From a checkpoint of a small mixture-of-experts model trained on Wikipedia.
Size: 13 layers, width 192, 28.9M parameters.
Experts: 256 squared ReLU neurons an expert, 1 pick a token, a softmax router, a shared expert of 256 neurons.
Training: a variant of Adam for the experts, 4827 steps.
Below are experts of layer 2 (counted from 0) of a mixture-of-experts language model. Rows are named router (the router's row for the expert), up (a neuron's input weights, with its number), down (a neuron's output weights, with its number) and show model dimensions 0-191. Each number is 500 + 50 x the weight over its row's rms, rounded and kept within 0 to 999. Numbers have three digits each.
Before each expert's rows: a language model's description of what the expert responds to; "comes before" lists some tokens at least twice as common just after its tokens as in all text. This comes from a sample of Wikipedia text that the model never trained on. Tokens count by the router's weight.

# expert 13
Closing parentheses and quotes. Closing parentheses, brackets and quotes ending asides, especially after an age in birth dates, as in (aged 29), (age 64), (2008).
comes before: " |", "|", "-", " (", " is", " and"
router:432477532516504556542555542545584467410466456497502471600549431463563533428460466540538441538550572499506457628463545496528463567515589501580591527501538462406474484472489572549535450429511441458537550563468494466562545453444439456495568570456523564455524558614492491512461444572548506521556463596449514501504423441539464583476435459499460528550610468563469457546531459471593462439553534433526485465566488525484432502510539501493475470458462542424522526527476485498434529558421520468409556532482567403572493467449459534406441493489502473455545528505511397512467503492443418622
up36:568540529551567482434456456417437479632518458495568507496518483534445523619492490461452539480472523461540466495494508462497534520510538461518492426485493479489462475482536338350499504460525493488513402470455463479528430523444569468481435507528483478580468408421443448481591526460507462540394497522455474578482525569563473497479504520480552558535472439581625550530587505427522481476492473466498534437498561517640549481506483576517450532499553580520470378475452542443551529538481464475461407483548472549497564502558625501542482531422432463472535470488428516489560500471569568523
down36:482401476576427567545501455588595571451547582530494476498537490443479419603463540500532563511463591544464502460596405463460490462457554497540473497456406489525576446551577610445466468559577519437514534482437503477480476475455457564513520564472381431486529403509434475511502475489522509451524463659609499485542434420509508437490417487515454441492487421553489447518473496454567469474538485515527560533438481444535470451471603520497421515515556495564506471498551540461548500464468571490474478478551485469508542475438536436538527553508462479391481522484514540392508556549568427445

# expert 5
Commas, the, table pipes. Commas, the, table pipes, paragraph breaks and heading ends, plus word-internal pieces after a capital C, as in Cardinals, Cardiff, Cesi.
comes before: " ", "|", " \"", "The", "00", "=="
router:515486451373484569527476513495477515522556503625512542528525579477525524407468470603557446516557475524431501518460506490501451512442547511422451536483508512497462539570519485476517497517529614491584478539621464478471561494504471511527541554449549463533589488538472346556418470531435418547572470514481506466443488471540408370503512460469485544475452530545522457540518478572537400498520529511463407516538483484526480397424470499582530452513432478479454472593452611535456530481482512494604510539533523441525487535522556495496503391442484373454574544547548554411461582523497500454
up3:537498495521609522516485507508463440486530574522534548480489447554461439427526455578438507508432378426533504499514459479539455458514438535548443487446645489503504536562549491504437499513592489502494494481546462519518387482561512552569523427480539545548465496506547464488584538456350533520449527491475541530447546530572481532501547478613462483547440532396602467517508599524446487460489487514516602498552505498540449513383459504531504576502537468507402514543522509541517508526504437615540525485522451540516595606546537525444541447503584592479530383486547591488506520565410461491
down3:551480566446512506491474402493508615482520539509552554629503440544526497493516466476477522414539494483463531476370542401514530423486487444543497562467577547474558408544510500508525390500481483485500431609429556467481523524507486465485446494490452514454521503492493483463478510516524391496603443511550493573535440524560519497424551497570512445479438571427522442571502585391432523472609448513551486459457499485471453516659474526502505471451415458520454502466405446487552539450425539471491570561503483519469558459505442523528522447507521461426594475535482471559474451610456570587

# expert 11
The and name starts. The, spaces before numbers, and first pieces of names or words after a heading-initial S, as in Settlements, Senyonyi, Sergeant, Kal, Gal.
comes before: "20", "19", "18", "==", "1", " -"
router:453534475480472615487478550453506427518485483529526411516419505419541531400472485560514423585503541518403527643467409451486451481448528549490468421576489466464509540524431451570470446483534573560544503522483542562440600519487440514420481508433489491512561565513542379462454505528485567528557499456453528544400497404556556409487461525453525479506473493566368375540515502455567429487470483503466428578545506455518464462425506461542548503533532557504468517636477560503491473522441462500532545522474388441457578507503514491527472493407473502463541563544487506483437484498560534481
up1:586546506556507513507397454412510468580456505421584454492529538541487406531483521586437509424388472514474535449532506537482473480487526442507576522511459541483482586440398586440535560458487580598519364508535446401557504487532609430459501481493474452515435518571571499419528480482522491542446533613538486521588560500531498441572517509579539489502432542517529514457484438473526516437554393498427469502483538536588490457392553492544538526478468497531509484456497501508532508404519479559575444520552465575439465554462605404534473542487474486483483435503464595475550476505455531516
down1:565426509467441525480496467446453303507443473607543540501579465416519481512419508465542484533546504434481545507512529449503513493527540480463479519509533526497583478499506575399414449514459541429511529519606530542561530508549495540440496530552447552478541467449533527520409604520487513484486430482538469497543385586461437423475521523434548390553539422404479451540446533461520363433547453515496492448520501402478471482527558511439560519440509481433432451508464467506523525573493448474405412590470527526536578468486378493511451523501469498440542537462534468469471439492534466470

# expert 1
Locative preposition "in". The preposition in and In, also during, throughout, on, after verbs or nouns: occur in, expressed in, falls in love, resulted in.
comes before: " the", " ", " a", " his", " which", " this"
router:491472573468564546470549574524595447470507423522533452560604459489537499510425386570574428532538528422442453564439618488409446566462570534556544506551584438491513462475589532505556458494474506439519541528518428496561521410455445451473434532481529576434600568558469505541449493537472480581580452577457526451516456449520484582523515442427478492492598561476517498508544493520514458424578529459504440469547546538453514500581494496472484473506535509486531548519483478415426595486406496444447511542512545486598450486434411484506460483497478466420604526552494426439511530473496470549
up0:586497567473452528469504613430462514528496569504465649454526464535426493490549489506463537521478408520491486456563600436456511483580438504438462494536386545453465577581445528454544527489517451459549461527503490462502487555529474384455537460561445427566431438505550497406629536483575433479387507513517544507549536558446536499451492522559538414493397449516550474413531524501503544459498451536483484457467606480506572514505483490504527478548531449535561502518579529446469443463550524535531489539525454576471489510539465527520572571504476490474512450390606523432500444421504414585
down0:459548515600489503508436458492446495495514483410473559509630587572444465495485529513387464451451437518526514497509566498488507450472505460457466480481566565390505526474538580550408495541420511476563525536408545542390450625508478447453589529460454488568501483453462523433506499492460551471522426568490550490531479505434483337465553493474534557636490510512519484519432504474426467507535494460496488581478484489495481616396415525493390487453524535493550475562415485558567529451529461488515519566579470523533510436492517499568428542450498483549486540397473472434482514434498447466